Below are experts of layer 6 (counted from 0) of a mixture-of-experts language model. Rows are named router (the router's row for the expert), down (a neuron's output weights, with its number) and show model dimensions 0-223. Each number is 500 + 40 x the weight over its row's rms, rounded and kept within 0 to 999. Numbers have three digits each.
After each expert's rows: a language model's description of what the expert responds to. This comes from a sample of Wikipedia text that the model never trained on.

# expert 49
router:532436474491458485452446492417511488560469432539442490550484575510494442512510495538478486483486474464434523535469546525574559516513524476554543531510425499523517528530476477537499547487520479436569540527544445540479429439465562444453543395467522459536521473461506451468554480476493583418506469480525531452517510485435490458501529542498507517553487517513529444444480502527527506546465479554544538501531461535543547490486517455509452476494466536509497476442459568507527510549427503497469494478579434538488475521536451445516541432520449493492454501415443595470529443500478457472497504506514481578535553527492541532494496548572498549507513449480522452539534556568591481481420
down0:444442553529481555552540525538481535514580438515495454535544502552418443424554464412487531455487495492454500448523464484537519532510467430491538558525490505533449482535432478502566445493516498550526465516474582475498452501510499529546470469566512459575491544491519528484399420485509475477485587570474546477465447530470542531461525452520493466470528538463484545431459484510465512502453499473551445529509465488502528510466519474520489493502557608491558520431401495534521536559479586499484439493502549526506457517468523447455501520533528501467455551544490518497523465445486493516473494539480461465468577535547472474444553587589421499538493488551491500456500481532472508469468
What it handles: Nationality and demonyms

# expert 21
router:484473579471460529530448554458457466561457459520469475459434507530514509511510548495517469484480493527534486499448519557490451521437446492473542491462413521530545482496531503495499483426451515490501434425594479418491440515424517527505549542412518484493526468471512444489447435528513506462480513506515509573502577546468506425528442573507437483594526583522516509535461517511471501482466465454497596530539533457520518513460498450544492485528527528492500602478409500490482529494437526548477511501500498489454538486550470499502495553522525515474520616513501488504473552469415497548530420537470435505569464584504538499566417524522464501506544493506507452467485536516560478474523
down0:514485497463512514506538474523567502536493483467528537515484495395562479494522484464513549502492553524505498490496521425560508535474489509594503550498482420429483554446493529478517490461498461496419577562508489490533481519457463514530488449447471545523476488512510531470485493482545513521437530505524511485505494486448408462565528430464511519585451540530559478518502571493437505550510485425445580489477553478501471555507476481487478531496500496533479494388462522588509507509521508476442447435518605504505475558475449491463488446423467577560524512547510503503442484585503481505518490473492506431412492458469474448570582506593562467573517546502523489501497463541457498545459
What it handles: Personal name pieces

# expert 1
router:460458425525511496506508556515526512485430565471521541526486553460488493451537482549537523570464491441475530465527501517534517488519467459547495496504469481526547510535529531573511482497461472503554549494491478522489440499391451502469432455395538524497505484478469493502544464526472459557410493458495449517471524466606473539528441460544502428539501506512446481545474517546531488439468529533478516558471581485546443518573451463520550556455403487530496574481509552470524526510435511499458568484477464502454535461439446517486546527571564541533507514446449527455490447494468409439538495525506439485578544547479407476515450469545485517485550545507531490507485528486532433510464
down0:483499537530494511468475486454518495521569501562502448520485548441495491435521487494551506468458501486483463475428498484484503554457567495458522538570482463475454537472405500418523468424486517514486554508473480520520554561479493541480528507567465467491448529518542588529443453485536503496530502481534486548532501509511551538469586502517460456545469577499504594509424515538478444488529496449499523530471455552470516535422565506444494460495480567455473564484491482549501455596529519502371459448505581459525459512477530542496481490509507500480498469547602540417444490519523521573519494462570503412471468458477543537479528536551476489542493590484509488466448482490501471446550
What it handles: South Asian name pieces

# expert 55
router:478527564572547459485426516462546419518554562506546507514523448527492485513511456482482449461561421504490435481574487535529462483485474490504467462418604530589476505511453444500470482495532469501471569466507484518425535494555455510467500560507488514456420519462505542446569512553483491566501495460501443467515488511518493536471463556527465454516525538419541490489511571536480518526487494467507458575529491504515481474482492438451504486448562523490566524446400463522520540544513569561564441529506506432464507515446417483469526546521477459560477511540475497519510413538443468489449539507497490496508474442541550528512498481514451533564543475439516525492498478455427458410525
down0:453492525525501486505555522465527567477549451492475508500522556496517429432512415490532547438476566547434484480466503569461506512533486599506525483520514496491547482460438381523544485506535423473441469553510487426536467532514476541437510436469466526514511464511508510506454484507507451481471517536547489553455532526499504477454497553483459528453476505465582558470494510548604463508502444532441510474501516527476529472524517518507463465468527517474472520504429482547569506612507487458441492475502573448551476506482474474498518410488500503457542442565473537466427536520490527514556478444435478510490548452545497510567521525573510475456537503499624563468472502530484543424529
What it handles: Sports table cells

# expert 61
router:457573512525507493492451454513494440580563456528530474498540533495464478448442489507519467495506462532525512489476490465532513415482502579547457497475531426500530516584497485480557502482508536504463534414542450562485490460517557527531533486497474521426521538501506523487539503509508481548476523498454431445437497417511485477480474425442564428478583541408555461497562519458547490484486486470482516607525543535511477485449537557492546518446559454523491458497479459508571455522457514538559481541471547508549427449438527510403475511524446556523482500474426516459527505517475502510467544488566434449532488458435454501516478458494519458573461465475495502519529430510508509584440
down0:521569514523552528525477520469474499601501496527425542507463543580459495504505506467517567464512503458410498511460459437485504510554470522553523525553505519524497524468506459527505550508544493568490438548465481475467461451507507600459446416525409447538500540459586480458469469539474523512500507497485507504481482526476487567473519531523564530509459480505524485478501479467490464590520451417524426555551456474493454529481488399496525455478508482503494591443456489535484537534482489481451414497546477578475451518506480452492544457433540468465486523506502517533530519435519560529517475493569508475470546542488533570515558558548556509418493422517520520501433504492516447422569
What it handles: Geographic prepositions and lists

# expert 14
router:494537528556604538458560505429484496525443574475487551423502455471508492461516454424528505498548486427425498411541440493522519493476470468491442553474469514554451462451466505568550498458516467561456520498471494456484511542527429514440460529535439494494504506433477506489496462573528547552511522570539507506515486462504415445479489578479459535471579444558419502541483487499483529530508518512480420476561579499461530552503535468512552491480502522488511578539517574494477541456503475493504469529547471560544479501498534528476561471552495386567491512480539553520481506521476515462490505509481525516485416484448535459449580522539511510566522431527530496460529467520512491445539
down0:537537545513576541442479518472466491547454565456469482461521526519464452524535512468459493454507477512504478419443486528517498559504487500500539479494493470496497527439402496559613496499548466473458490505455551473528505505474524581469507428574506478590526443490484492564473519498562511446463591526480534511453471448574441530474529468520499516519547431490554498530468478510553448444493487446570556471476478482500505575476493544527490485495506547474520537502478549475536544522483506494446448527484570515499393465440501472529534438440455488467471457550489539530439508556472488541460417449467425452480524483573500518566596529594490534478528522524489467515502479506556542463480
What it handles: Media and title pieces